Experts of a small language model.
Size: 9 layers, width 256, vocabulary 4096.
Experts: 16 experts in each of 8 layers, 672 SwiGLU neurons an expert, 1 pick a token, a sigmoid router.
Below are experts of layer 6 (counted from 0) of a mixture-of-experts language model. Rows are named router (the router's row for the expert), gate (a neuron's input weights, with its number), up (a neuron's input weights, with its number), down (a neuron's output weights, with its number) and show model dimensions 0-255. Each number is 500 + 50 x the weight over its row's rms, rounded and kept within 0 to 999. Numbers have three digits each.
After each expert's rows: a language model's description of what the expert responds to. This comes from a sample of Wikipedia text that the model never trained on.

# expert 3
router:410612389495565488416421484511533484490532420497547407462494400513420516483473485479531472594496461422461389432485512526534522490464483501482528453567472509523518476520474559481542538572575530447461570476465562421519503512525444406490412431489471503472478554532613459456507516527507586441677494480494490601519489560487562457508507384383490557496402441460554556499509505535436507473523499506543478419509591547461482442579543485464547542428438475512443539536497533556512481506495411502520581442446393459524526569594522479487474473525534537472547449525513520496487492477555490459463561536511404561519495504606499487560480503516401556508486446517385474443489569519507551548518445666541533539550562428499509507531407584520442525503506540462504508535524497494463426530482500
gate13:468519508587484467513529560441570443568579503538423490479529463553547544554587493536542507494587472634488340469479575477489570509485480534518592551513558508535596528518548416521507464565601452495502488485431475525621488508544476474495500503453452521494473576532447495476451464529531503513534552433569472516493441485410584480506498512551505479463516441515486549577520560540538543503464452496477600445570449526521534497583515472510508503465487567409481530495498450493512551481459407481553450487439506574421428461506551558500524528494436452560456465557427426597530552451540511520502474479535545402452415570522504543516504502516397559426512553476565461431452397541645516566554396456435463546546554525433494447551511531574530482496449501472571421414502536491488465483400394
up13:508429507524399437530525498562476537448334591441500488442483503500551521536489495505470499520401606540540474452520505443578496614447536458522449538524526497604546463513493555434547576540535495486462573567549580476507471507535579488530449561542447484441480541615533474474465481456427451508410425487398541601500579496519516479482439511584481542442523489468494471525426603455644493555480542493550450592476476535596508484447508413484524536495467574500431599537473519390461551462473494581439440530453455553475538551518470505533469498507549504526476534523509548458503478453518490482468515421521577481475476474478600569399463431488537565476433584514507619493491502481504500506530428478542549514440577376522484531609451521466503472470507452549450532420553456474528485489425500
down13:510419517486499594536578564530488414532487460489496530545479448570516512463467527403546565552574461461463553567498430504534494538538563476459530463528559486566552552492562460523481459580546525507520576532536492482572446459539544368549511457377502455478392423557468513435499525487442510385475515552471592487474532574445529485478461630508329516505404513539617546596521502512510498587512646572513448560531584573445503481520525509497567498442635511471508488474524460535521498439418568509583482445533499405490512497495513568551512441451494449483517510585456511442496500512529522546529509565540566536508464427487537544523496481532498552516461499516464438530467516476569465446529540522409483528503463507440512593531520563422491392489406481493447524474531453588460545438463487
Short word-start stems and common nouns, often completed by a suffix, such as part, round, head-ing, ch-art-ing, dr-um-s.

# expert 0
router:462609445525522514446500495544499509465484437598542510536520413546492447489481472456520464546492458499466407483482467549557536452529469495445517493535467468564567525440490553433444589515518539448485517496537519456459464532553359595464453452542507481481543569566526568395451525510513602503654530522428504564498519487577551466461480428438429513434503527461524521507497507492420474548558493500500526435564514469492406541558549469486561572389444433527483543539490479558483464460540532479432546541512461533541451449604490542462427541526517499544482550496494475498517446514688525485391527492492508502548546537556487466546449521512422550514466435493397462390450511522592521566558469571491432515472520465473541560552498569562445635457514522440546425402555473463491443548403447
gate1:544535490478525452400525493480567609460509512479485541495471477450505513504491481515477560409520492477452512522510516527568546451545493548518517598482507552450508547517355507465472615428530585494497480495588476370503495452575545580342572527542467515516578400493522517563617532532558498478477520442488550506493505493554575464549522505512599513511474549556395426433480563489515357558639518528518421470556554543533480417502528542474513516547467524481550576498506472568517499554502409485469468474464481509428401487491473521510426460426515465484543414504504510485540450481445477543518474491388435499537521559473501612504440448492479536485470459481473497501448478466485553472490535418555521482544461376474514555450474405533501515554435460381524546422586441554473415492429508
up1:485486595529496520631456471434468518561599626565540368447563533518485523447507542452529500550497571508578502586534515488533457464527502483538449421543514445473519518465655476616472453398492516496418492446461500556527428580564389515493413564557493504482550502499555514443425478511426548525448599529465502508488486550399524555526497528472536502474474531594568482480446519465544560506583554437419477481442530558496502549425516560391464491463478467575478508502517490520466474421324433537562499586458489500511431551608567536506530526444465608473421469461546521538492515509465571585551556502469555577550489512542498506514476488511518496530473483536540563562569425533510444518465466450561466504494437517425590463499556547523496524543492514510498511436443484537491488551465528
down1:456483518561514575457552547512466479487453491533519480530488503633507525578507646363448373494490494478529560564520488537553504436508464484488503468430489572537453505501470564454534476521614514513462481524412537543467503464464474566461598575559546569526540442472555466501563487502481535525485539572511454567518534481454576566436580473483460504448605430460395464428589629497507488448525535499537429608431463465567494526504547547415516530481528483443434499510539553559482538575444516556484543496444429523398511435586443543475451439526536551416503427542528550415527517508572344545492513410472503448547602526487543533549461497477470563487451560446469447538539521423495486485503482493400482504517489505497500533468501434542445534499535405501523480413533415489562542531483478
Copular verbs and articles after a subject, such as is, was, a, plus percentages and cells in election result tables.

# expert 4
router:425571396576542483516500486534476496490544434565524452462590379508465510541506465483566433491564548483472406546564437526562519432480433458438552471585470463507576452443488508500508568472617486451498518470496590445577476510531435512436444441472559494418513619531512508437418504459548628533569525487471503583518499513533566519429523388439463515496457462505464491477505548511455509534537496573486502463571572444442452433568530438458602528412468486440398530472506507518523509482537508474485567472469445458484443518612507522482478551564553511481472451481468481468590466422572481434404496537488450486524596526611480496547538545522426514581533468529539446488423563514525522497538508574468531599446569408552490497530458534491472528466512546483578461399490471450469458459365502
gate12:511544531455434468459495462477449459460587500479497425485524432544505489459436554470473549633438455481547504521498519476588531436549458428515522557463472531559520471565495581396439522471461524510554458471532538502515432482490431483407504531476516458521459615534530508491542529439476542482553474683548460577518507478494463439538552463567348478502541441495441413524498545522491494484460477443523537483533521468480533468489486416474468542507548451596510483526483506491526425474629483537583536528413526485557478465563642517494422397499502469541504552597379560534535492480480510520594587506494450502508509470591523451488588526465536489527526438561448468478417517522532472476573440459461472391513447446505527597505460582572531445491485634506490562559552505538430558512540565
up12:450493557460394380564434462521418557485458455476435510428544448474533565491475588520484449560444480427501482469575543430547563441540482488526595448474447462550537523480537520456405520535497466483548555475514562516510539461469447548506588441480550674529445599446550511522466492498576515487579529498404498520472525523527428521532579486482504537432460415500477456587481451544544429442403515573542489475456432591372501471471460455449456460481432525509529480495433484530540450463606538592492444541451484509580545517554463526548477373432459388436437507602445469465517426469455524543436528524507524529502519493560428543572575513472439481522582531519492578460508489456544516472507519516408481469529532570505566529549490509560543454540504468471440436429494446482483569531563496
down12:459578518499526492570410541502481442518487550482403401493500588493485514466425595493524448557546494473580471495493383474500518478502470435514578466496465394433631551477490484536475501459452574441530491574582493584483468514510505490555578478496592495556410365512516472561564450435481544458439503589514448465419406484512493543544512451474569538515495494459540450561449492501582556471453454532442484493513553530584563385576559490435505485481434513482584628451472473443464514493518522468501565465510521429433539436576442620464457482485404517522380475514510529460495434518500543511487517521531550546563583533475462454548507592534405447515505475538562513489454481464514528536492449529521490569466397570539498559525447524492460528537438566516543432542562480500552594450489581
Line breaks ending rows of wiki tables and list items, plus capitalized word-initial fragments of foreign names, such as Mo, Par, Ab.

# expert 14
router:469554482476493514463533465512503470495564431576492540483515421513502438468510466500571506505506485486384429459567505464484522428460436423501528426566442473506702468414496488479520588457504543500498496504483500467499432505599478485422461415496557519459569613562523572396439549512531509474685450471440461519551424514498558514404470462434543581467533569558512492436558484499478435575541489505501502483484508494454490520579529481537584530431437508472464474554437556557481484435521463492523577472405461509480485559577494485533482569611548508515516491456535552543508433449541477465491547475468438511546470550619522446520469529556521515529449452497426413423363500552514554544622523594478461590463560491565526460517493559564468535504575531501543480497480489480456433472453518
gate0:494493417475510456577569544553394542483475429469551513442533441578460547409477451576462427432524560497483540568498491578488428655520505540464492450538559466480431436469561477472544502446466533410508532508461511542506503540469534502444501560506419603350555468478375567506566436506431511523505506577508522556497466504526547529546572477441572551474429454536433512362415556553568506493445524497557486522477477529495517492584528471561447520519411504523516476514493511571589468430480390427483584420546481518541451414509463454524482432404529571443518478495437467501483507429471509456527520516533547502555520521507530494563490563515463474484563448486504507521382516413476485556460590530481475448496592498555513535460538662506485506476472495479551409507439507513508512474594456
up0:519540562556503507379628445452587504493569596502527535552543496572480496550477548544561457554527481581516434435433500488569504440467565398543554523455474533476562590565518605450511560484502527508382579537569535378492590455493464455546499467575557530566425438516497544547487486482549584430549528450553435520563606546482470468484421487464496437433559516494441537483518422546447420521396487545514493526541454531507492513519559545470565506422505507465451419555462466458557504556513561525407431459480482528420432503483566497476512559537541513494559515477464464435543607496558548563432493464463461440557501509390514558472535502506518560433450420469455468455521513488510537384533472505471480469509544574488482487476499450432584497497482465494487615495549557428520530498574419
down0:542480510508477415546496531494541572551589496512591571533496506580528455543490576524478460515620607466523452606430458558472547473537554482539512485398416581528578480531398513494486485493485490550510502512527480541436516507563537514507507432479606622586418481512554571498465479527575506446572506443493473485411451476557476543497440558446572469419555560459504509399424558524451520395409584468401375439439424525501578486516491511504481486464590473439456505500569514470480524490509554494506388541477497598503519485506484597466511510462469518547598490510559555473520473493534500421434531422421469467574537577562467460486513465460553455469409504448524429455480424502447453452552471492455518528433499511461482471495431584447471517567504466456483427466485520509454491407414526
Prepositions after a noun or verb, such as of, in, to, for, during, as in median age of, income for.

# expert 8
router:435508449511512461458436460511465498518527481537573443447616427548481568437575474424593499549531465468439432599635439492548515435562547447479507545552461496472536510429424531463479560479566557504500503442526589512523460536554436556457421469479500485419525564502489469502467510490529602518532521483426471560567503466519513449477541384439474522489470504507521547441540497544487505503555506481528433405517574495468461444593592483513562570410523472464441523470510584545473448425517515414507538466477438521486521525533489498492411454480488595537460508554495499479530408413668503416422578528441454527545477487562458479534498523488488502530482501466486460416498512500541525493486469508531433602447576465528494535536496654566431581537560563508514488368520473511388432475442465
gate1:440462493508531423427438566517440487540448520534493442462478515601489495555419457433460479445432536514511466441456446547520479503514529495475534459544450481576537497462551569580552551505503467520359562473547554521549524529483503495466478485575531462506503557561423527523491525523447538509560496575602534455456490419578474538527594467563490487498425464473489433431502577516392397449498468512478487489515585457547484521549437479456499447384475505532488422416447616506507465570512465499483522555539524520547477463533479523474437504590468454497529554469500570455584475534424414395559523448465490532391448483456533495524603487480529466501534521492479467459445644403478465533536435536512570497479464478495416492516446505490488539530425573485565392482582587544439367540373461
up1:453506471511488500483576437514493487531466496468578467440535527498419526543528589504450547468561532453411475463523502484453553510513532404549601532558495479458494445471532426499530578432449440559501493537510480521485463490510565520580480428395440456568555455475472540608516393540657546540436436526558474533503505532459512583481420490499433500450467546486574580547535531408560526562490507556525553551533456437423418525498506507496509553576534503524497562444564449492536512526612452432447453554616620516551479491524522500536504497514538511461484441534554470427584597489466456511427490531598585452481525510424516469554457465504578493551507504605488475547525539517488548441466574464495533398497542564495468371429502468570470522556546511481479587515440373520451577497446534
down1:503528506400499544531549493555431496504536457452551480468437464631461581498474545527516461541502589464501409483537464508469544419385526493535496592482528490455458488565454454532456495528573462542474495497527489498515421383429531447516545410537486501421553537529526475437476484480524535533405549469411544488448509466525476553496502516460457519451535421515489529450444487503535466546483505505451673497476497437483470479466390546376448526578518516520508530479502554529487444476457501506450534532519544570450474475509485530417404492469544440480470404510514551536444567493472496458527564446491489562552562547523527384484369544463534543578478547585471469557487503402508494520460582465557560485535564534523561552520631453478426599390387511527455631425552492537542472531479516
Pieces inside Slavic, Turkic, Japanese and other foreign names, such as Kasparov, Kashyna, Kędzierzyn, plus pipes between cells in sports tables.

# expert 11
router:368569382560500465462494477541455425499520384463558496490511487475523513477434484461544503534487568461435502557544422579537523397531442452406460438540416484498652450443475486446544515471534566439454506494470594462518485540585533520445473502522438483407560532483467526433430480535527518523616489494463465527529466550525601465539497387439534537537498395493508583415481514484439530558564432489541452496568561426450420537549550436473559567486469496462518582570492528520502462430546423521497523452469459555514417530593554459455358550466502554504481473528496563423535460395536469428401472542522464507556526546560465499512536470518496498548523468513456524458441479556554497535574536569508493572472582432534498519469484532558478566457544600509504485514530469488480441431482550
gate1:415534473457446470513469530525471523491461408461543565474574488539528422497428470548544477528478506483389460558492535441512462417520395603523517515628528482504529458484511512449481534535520516578448490531466488524513477507483538544411512577548623501512584516427542553486528524509503509538498519502435477425501410487622525514504507453443404509467569485459618528571557526416455437523428524482512554465521520414606428477519565453438568614522531444460471454585519395558494507545504552490467484503485527497503504549498526559513495590483646573535516476648563608461488487544557532509553526534590456465472449522461524541468429513542525520559491515576531515490493585587540462646447491573502504607539484456494528482458490476505527465504529476434558554515536451510556473445466421
up1:534435578551552556540450460480582452431503526501523469463408454489422568518536522404469457513534497466557466575411586470439465520417570507549520495456580548443462477560481515394415513546442467509553540521528509434459506578515526514556552429433509431427567470523532477457470539467453426485565432529482470510511484459451523536577440525461489475436454568449388467494510552521566552530556501538523414476463394585464500512567552538585522513580460516582547520513513492441543574446577470520496491478421586400566503472598559464597556517590464452466463476541489503491441474495410496456391479562531509544422566558615479491523483471535517450505538494465491561495382481540457454444467458535491482477503448557520495526436527453454570436643500582507483514466432469541472568517521547
down1:540522557447517497482487550471491400494419464533510558461562538499464606492477470557455426482524430467464468480495508441520446460518504443594574473577413478512575522512520449515488532470584493468515409488547500484463495524434497440517498477466485526406494437496528531522462557561524486520494501418471488513492530416394497578517509366450484553458407485548580436546564471585590570583460476507549576468515596491455540497517468549525414480487462400536515520510440431537525419496492437408614505480517480518502377553419421452598458547589410477541429524521483469572575421578525521516436557576533489472533451389522501536552519515537503565454469485566512453392563505508515450468415533446593527567467546575470491475451454562542468430516598510496531417497432497506551479530522497
Inner digits of years and decades, especially after "the early/late/mid", plus time words like century, year, previous, same.

# expert 12
router:437553420546581469464484506519401466456549455521555458447544408564502501505513463435602447567505463493462521486536448510548593510525412423497545464607454497496568487474468499442472558520547480473451508482523539441491464537583457508458406480507516480458532596540509570469457540501535608538491465460474540499519508597566538501524498324437530558475428501481438601474497535598492493549560568491481429396561571532464426498564475438554502509470515492453491537514462535516441530457484484443475550497460390473498486503535489520427493505537556521541463558611534479507609471411617533435485555573409455504540492422563496448564502552529520514540479465536499492388424541460496522496592479478510512580476511394514502521542410584502508567484474502525553420398455501419437470523420500
gate1:476536544523452478420512437511563537544560539478503443484517472496472552448583533543524514553504563502487505514398442462444443515585463460475464412518509490590561536436454525563640443509486527567453505532460413537523502513604555504483473490508493497514481483586494551444407578495447492537556494462514597499580518558540484435525478458577485478514513541520412439555492459502480552560468521560559542610519385400473490457468582464529449497438502509464419513553455520554603460389512450480588542524446432465527518492559537502545527515509526576495431459458551536457536387388519413493426472543432443524567532525484542478528437524489423472454533551546540460586533504536437555449471476480454546556512531396637514522497559497528490454647550557475514447535529460468450403465454455
up1:529468514460485552562486464543444553483386435511520564455520484517469392558383487404527536508443459423511460493484504526543569484451612475478453562543519480478414454540422592407341561472522537460558569458557602470454409510491472542463495451579480566487520471455536410492507470565541510540494528493433423493404483470517539571442478495468500517501487480512485557486532539492492493503494487431514451445514536584589511476562455521449540426523534392554571484492497558459461496490564589495409471421446511477551568570508483551490441554483516486438458488576478432549399542473462531496530532415524544493524474530574397503397548398513513487599485557526444523499468525574494565549527524490534393477472403505506461555447496487437492522398516567499422546495481440466533541448500602
down1:486482627508588422449467480557427453557538487515581457425494444421407497436544508463503597517525535435456509450445400463515519444464478487554440450516515532559555525469444537487507519552595508470554566599433455432542449526528465515578541451509516490535443558456485557551407524589422502594461558551524518615547435443568558410454385375488388494522544478521494479559620469505419433532481500595500477465462431446509491460487489517538432425519409554416488478453502496531491540479495541511459511531481406485535480488478507451445499455469573492519519500530501392468564476492488526535506498501480455491476531579424497484447478548512489624498431500484478435598548416561546527525472485434442579531504496505520482553522558488500523483561488495518532412597603517533533578460548500
Common English first names and their starting pieces, such as John, David, Matt, plus San Franc in San Francisco.

# expert 7
router:349592426483519475452517417553509503508535468507485397477539462535426431476550470491484517580553499478493478542552458491538539464559502545480473449589506521489622441499479505469472511497548526509449550421552547437540482475531477507459553415509510534450475543536483542433435471545541571494651502583486551526448463461578507508434519387478501553517511468511568581455519503542437477550600531486450429367586486517512465503602587445455508570438446472398462550532478513470440498528466457406477587475508480579491471482486513471484485458444532544479430526457465464474481435456683523459444555507442424558514475508530455541511478427528488508529508423526531518404468450528500518568574465620504438609480495522507520493496490534502507585535494497449586439484567468451462466375476524
gate1:501537498517605517496384422417447494397554544500567581489466499505499478500506445461499512362555473448562388479521422564476500536528409430432444529562509425534533483456524443478416476460462449512472415376503464507469439501490515485481436415545533472567443462507460497494561582564555441396493477522498538597473455522518442520522485399419481427546489479515492479532455481547523434527521495552503411470579522568569475501492539513540477567454434444454491415485554517480510538490464555543516566478448508467429549446482534536484481472554479575459577477531434486454617516486581556449487530501488409509517520499461390564480510516470553584534528424515480516404419494517539507440553543558428471599580464521546624570522453522435469522546478484489437370499503497459480538546452441
up1:474534540537470519552522529483534487521408581486464538454455521517465566499423491595500460552414520496433566429450622505484553470426519520424594500508551524500512526526519525452502497486462544421451591596595557594564480471503591505494464499550496440456509484512530506568528430435517513513484501392571489568505565549483514533473459478531514585340542437509505490517533491527559531437447578576504436536470525488523523383492529582441447439539455606513529545488478521523471383497601521563444552484524439528521469535467464538511536543503516553538523529451471521443467351517467489486540537496429502455482507516560593410537421510410457394423473499517478574546531525400431573439573621456440586521455494457510520469514564481467467517517479585545512477404539522493451464519529488
down1:553574471568548468530489463486420389461585600466420469520487548498513491550485522486525470531477483437490479490488563570560482388609589337494430454565555475571461473546530504447537545588526486492387609432496466502570584547509521582486519516511510390549503508552463486509531440562490531496489537511478489563459425464489497410509489607549517428400543436420577552475524561576450487524533517476485542485542472505505516523507560607544461508388439495535549494598492470470518468458526475511442536567564530571498532562546506458517535425505447515533516477543469494506557486447464523551454612406516574422465446569560545545581547446547457423468598519487457523459508471465485416449475546538465435417520562484486511448500422460415474518498444476535478523432506509452544428519510547
Line-leading dashes, colons, pipes, degree and minute marks in infobox fields, coordinates and wiki tables, such as "- State:", °, ′.

# expert 10
router:362596443563524490562463496539526473451540426555523461459511446473508445487461504508615517548501484478435440571495412545556556459493433448446524531544366474415567495478513513476493549512566456467470520471496543417552459485531515541475454477491444546395513553578493536425421467508567490484656525507456473528521533444531502486443526396464482461451468438537553472486467476494411489579487517441526508434521566446428394495534481490484606572531421495430435540537426565500465517445512484547528563558414375538455459512596514505508394508476510499523468491488484528456504494493687563472452482557464500498520484489513558461463473463508424493549462556448444487391414552518527553533532472607513440549496569467507477485489533521539539597558544570493469491478489469482458443403472513
gate1:440522483550421423405484476542551558520539470521496556506534453527534440522452441533498514450487407428495442528542408588532441578535424470505517507444569458500523457529619486562438638489482412481421536556449446525526500452458490457563492516519646518558537515503420599484526572545458469484460442554486437593475483462515499546488472560515551542515461463558532496406427440514447553515478477538492450494600509413533448505433502615542481585465493490515560478518515520475451442473470590598475422467532490548633445600506546554532471571577498532507478514455518496529521620489543498551455545470550537562529530429393548586538457460410513533469469521496487577471550422516482548443435410439438494475513547467502532482402505465521492567444477536556564469526520544485517429502533508
up1:496521473513507506509458474528531479543482500466557503505565450537417525487469520566651515638517552534610425531492487514493547364503413476500497430543528520423443466436567464511555547437567474482424563538514530589553445472522533591547499554470541526436447498377501497534486428478491455515456461528472536463469489523503490529426506486612422424468444471516547565551539547548615405484468450485528497585524474441541522438424515505517513435472494468415574485440421510501538560526478499453517510595479468466568549564569562481505457507576522451486493502433501492490451509500514460637506542464526571484578459439518558424452536496490535454588486452559493409471450575407421532529430510444498464515567418448454585508544518477513519512509534514551468497484518456540558472402342552
down1:486479558404455513503494442532432575551448463528561415537480535465520497451568485511404439448456567457537512471434535457479488522487534539455492564606483540564481526456518485484489524485431425508556586525549510471542547491479569494461484506620359509477412401567550511478590510511438500556503492541408526606476505569522431509545495395520466420502528463612503600550516419589455505551487457576512524515570495530434492569494522493499561566459577548486508425469495510414582438509416420563427399472423485535508422520426483476531418495495562431503521494534525459455484534535508457495530424487577475496533468521480548495540493509404480511457428510419504566574399546439572459514509494371533497536478520418523436610480522447502531507392550433540534481498505463468481532455519477
First digits of day and year numbers after a month name, as in January 2, September 28, plus mid-word pieces like he, ington, shire.

# expert 1
router:403538458522596536576470466482502505514511432500456413495545454494446529479467454495528512503561463452492438532575449530580629465498508466474506513539463477434593509424484500464535523491525519480530496437528533409544470496543497507470415436472502529430529557506508563488442515558533545517646502496483462466544482530502534514422496348459434496448490424474525468458489522541500455510469518442513506461568573565450433545565509522409556552446456455450434571483443591586491483529508489487501562485486313583423390513525508524429449515463544535554494520452515553473546438437582518405489485602491420478506531535582486444485562481518434520544504513525473548420451531518492560534577439560440500520501629446508476562549466543558453463516497520441506402394524521489385427469419479
gate1:550534489524555504533496456536497503465581569542583513618513380502486485534482462463465505561433590394510493530511449525633577478435499555587497517560440526536533434461609509512443409489508496466433487548462560553565592480477507482550504472434468505494493516443453523452547543512440533415521511471436560553469505504451492543535528458470510555560529522481482484533582435521565399512531507442413460474602465541553568427518488533625494429443538572417484521568521473517541479501546467490527477494576467454514496567429552336501475491565413458459576501386581484595549490472530469448428502600368512441441508603548422448427491506493500545500500459523504489495519476440535580479450459475508478486502539464516481482578503530498506534412483478583451463472484450434534560472577475
up1:562447514531619502438516506535494547469572435539509541400439467574526449516545515466483508505468560471468570526540486489510432576573543453492437543462499460544538441519617461564476531508496444390529437460546489529517536538500504469566601460471562416477525389481515527509519513507547536542595494533501466512450618409580490498570510528533470555466431544566506503501512435431512535492471431502467539501454440544543511511463464478539504427546488484417455560556501571499504506517585471446480485546499469450530538521468472446410493579533513508530520443529512553623583458454479449410454518445462459433507481568551460416535469596435555489527450455538570440472542471534592452468540407522552496458558494449592618524508564519388550485487541538569424574569558509402526417519612573
down1:488445526536452562467524484484488577441492550534495499533445454529482455480490511477472489472476614475521471486509491539507500534600374480570469504422529569554464375458509458487450578426382477518560439447538513594594502436512448458590554484467491480468472504538521497522614433511522490448465404530517497473517547451531453572514397571530489510461543468539503537546483463421419460532521477459489520470586556472432469395496578409562486524457528556588423591561621493465570490531420357548426519589439509432591496546529417502509454486553569482555523514578516504442494576494425419448502554511522490492522518507444468566529440407539463484497492480517545517497583514504486480502487536516485507587504500494388543454563481417466448453480462528583489549470582445411510502560554466
Middle or final pieces of proper names of teams, leagues, places and races in sports text, such as Bucc-ane-ers, Cat-an-ia, Championship.

# expert 9
router:420629397540507482507491539567482464501583454505523443459453376492494495442473527435574501543506435461477397474498446517538522498486467480462493439517462505531581492423574556500519553490514542508439466453489519456532461542481509562492485478459447565437561591540532528495462531531501533536569523490474463594551487540510529483398512258456461569464504439517539504431525500533466490576575482557508481513565525540407425514455531428431552501409405491472485533527434519589448532378529520540501563460448501543536442545539492472485455511503517507513489514417524501504563445464647468492454512538463417582499493605528447496475467478520406540557456503491454495489431520565450481543490557610491490553476570484507523523495446555560474466533596601480502431437523510460428419499532578
gate1:484543480471442507461531525494489441575506368480562416635397413485550458439490485463575525446501529612527505417559430464511446361463470455548537537540550505451471544539516526510486486541540589454453512514518531462504484468525469447583397532418508523421442485418518419477435566473614522492540433495427482328493469457464417489462486521431465558401508554467477538546484515580458476502469515524528539424446530465477566474525549586480443479565476490459485590441462510401444536522439482498515545448486469434389462539427547485479465553503523418445493485496449538429498535524432605486483480515607453495459487452474433449504582474470485450460580399478419474529488547533533540503530532479456513542485485445546515542484409489479513540492486515563524374513484496477513517443498567
up1:484450516385443497437551484528555476605519461479432462512511489577377492619423586401443392486555492528540608505541470592367504471502476537555519497459439534478497504475526413476520525508487527546457463534561560452473538476552449500498518491449526527509491412533407487468410629388534553510520460464512494395532538550462383430566490534474554567418429451548468486547499499479521431545474497498517514504474538528481522452528538486511447455429559486486459424498509517478476459470448581462493500505485518486562433520417452545529594599533515538448462570469396438466336495555561542526460484608474510552509482406468429528540437476435486551511484535454523464429512520490487475466531494496473452517497556508593500521518490425422485428496526464559432463452493448429461558484462441
down1:494482532504502475589471468424516500450531468535537405480429482529477437488444463590479551432554562492491482398658485505558439441402468537512403454476468519544562503444410535550527501501471563564582535548446413492562494498531533489452496450488430450488449440521479514519555488467420548451360439512539591525497521479473468496485525603512506454504472437447494444423532547540519452515544508521560530439417481499546562448464426427455485458484481487477448544512470508471511453503417647515527541456452522506481468476568387522466480453507473528442507460500488502542453477503328536524477527628560448518482499544450467549536493578460539583482544505440554479508533483515471545549483474564552563474402495415449542429452455515595549409520402484512479536508435489574459580473503388
Initial capital letters or digits opening a name, title or number after a hyphen, space or line break, such as Ant-M-an, 2024-2-5.

# expert 13
router:461524481490520485503519495510502401470471492540542546490508493569499509430526418476557439535532484496492489563518419581496531449525492374442514457498448522500648444465468478487444597467508480499502487514462545463501479571530507462460484446506473544521570569592577511468401514540604636449725502491416488573518502553547500495477514439454509551466451468525453500480491571556494431524488514545481485490599506509495486464478533443495552505449490505402433541563425490574486482403534495461491551489458445500513444500581601496449489540482513519495477484514529526491503422391543485483381544509456463544514489530585456444579434503517447511510429441513530425446446554477527486526514481566457440543423544499509441512542486590550491573487551532496586428330542506448499442458366517
gate1:485505592598562414506464432549468491537449438567618472483520470511577492551566556472546561480449625498531496521556482476452551520515554453475496499509496488480546559547546597474468475403501458527484526492414496484465422488415488514504489597435437495492423490661475549463499449524567457495461456517454502509528583551451466518478557517324558527455439533486531542511529462487459482499435481481495555484491642534535491450458507482545453488349593573550534530572535529445523454482426592546552386560538490535579552515498552526503467489497478592576512555492510554407529504401446487541523542545520518517493472503490491492492588601527558509544602576408539436501508545552455509561565478516512510454504450580475507489476552489448519550423430443509464496512495438552518458492515430
up1:476474504575531401519337523527513487450485491509454473437452436516488470582454551407493464474531478449500451573430490574487464556504565496466465465502562508480478569494531506498599465501562502446490506578539475557542491512508456445483464467533436487545424491501528571514589451573523521454467524550587501538486507560520511464581591522515574463507482500412512531508501543627492458399471484470443565480572625483510470530515483529450581439454542510517564444545433519540447432559571538543606441562502499403541558556565536503526452432496513474457555501605527499543553513505440488524487536554572529474424498571554439410454542517452473506625517512437503584478473515411562623546489473442460536546499515549435464467457547386430536424571494480517456519459452430480394520455473405
down1:471531428516504474564493564473533514448466613449547587579449398450519480475470568502499535514468430478574503545524466487448394491398518456430484548403567530454494529473510506604479473437490502542521502509438557475457527526486452513453469474479325578540507410521593459534543397495436611548486541506498519545444478530558621507471532542586541544619528466467570527498537506499454532365520504476477497462496489518518508565451432513599480521466481530593474408442557489569580448565529537519557430560458518505517558449572495542499468554497501427492473497529501558471503464528513445447464506531529518450493395473488445449604595489466467538530526442414448524456453544436484507448439423494490407549500438569521617514459497541485513501523463453485416464417496461553454508480439446
Verb suffixes and function words in running prose, such as -ed, -ing, -ly, plus have, would, not, also, However.

# expert 2
router:450541435534533458505505479491481495461501396567512427445536424502476472524533500515545488582524433522455406499498430609553530455488401468428496473514428429479576489447434530471500562444562521497514495473552521442516491530480421540439483430541532474402492599521488587440449538535526521482679556519453459548504514516525521420530484368467426513442485378510499506485553497492428469534490469472477448456578556508450484512623460433433596564467512442546463532551468538539519513448534481501515594497452328567503418462528525460447466548525547547561466511528494549485547493447566489409454595563489510559563547432550507467499468488502541570567432445514417498431450613542466489521513438571490438566496555434484493575508493558506460517558529582520486506410525484460461467485514478
gate0:535508533476455521556491567424557484598476510466497573448642507432522502524590546531541548498508506438445491549508476428434516445482500440469571455486519582456514557421511645622525513506518553505488562473544519509475544504480474485534595515454521494456507454492551462501484475487498486478483597516526454581551470437458524524549500484497466488470479468569518438496485475504604543500557372391471471495492539463472556543676505549501527534506438585476482529524438473479430560530607504466442505486529437592548527460537534418477528507555530428475446497537490515501576536416471502518424520479507551495545430456474518524467452583486395556485379458487452554515506539601577452506488479573537535486473443498675431520589441546467454501500465469593507541558576541500562575564456484
up0:496518459495475495480452476434502508455526495495521476558406500504454387544421517550498533556428497507479553406488550508526459591480509488540425520509520489488571468516525483554426448488504452469467470485512560449458513472448554439473410512558494514596539552563495422541540499498421483481501442480478561415357543514439459528525459555471564481432522535418541542536531499440410620497440527513554520506561411512638567528495563515461466489483542431526547483456536419465484503444427482563522445577490446448505486604485466490613426497428424550522572588488386455557477593522511504471544503492501504598524500472514554491494455420529611413600503501402517482557570367500462542574542541475512514529545483546429490517441537468527598493497436577428477546492406511485550447491487441
down0:434505534602432473536451525528521489565540581479572494584561480449402489480395419457458476490591373406541478516492469497481516535508558497441419518556491427489493470496461481509463513534454485376510502593495491611570527436458491556425438399443416439504525562532536488596567518455473565438474467516551524629529441508523544516439524474409496550531513473459547563494517503475479434422556515487514505400554445468558443482434579539447591567596533434426503530562526554529537531487543566504500495519417498537421473513611523494561520476462472448451515394538518600488455427473565521520436591489509535511459504544480525493511482478597528545454504513504478475471567529454569446481536573404426482490555568557531430518452448534545480448507407470566428463549503474489512482513504518
Words in proper names of institutions, states and nationalities, such as United, University, Air Force, and endings like -istan, -en.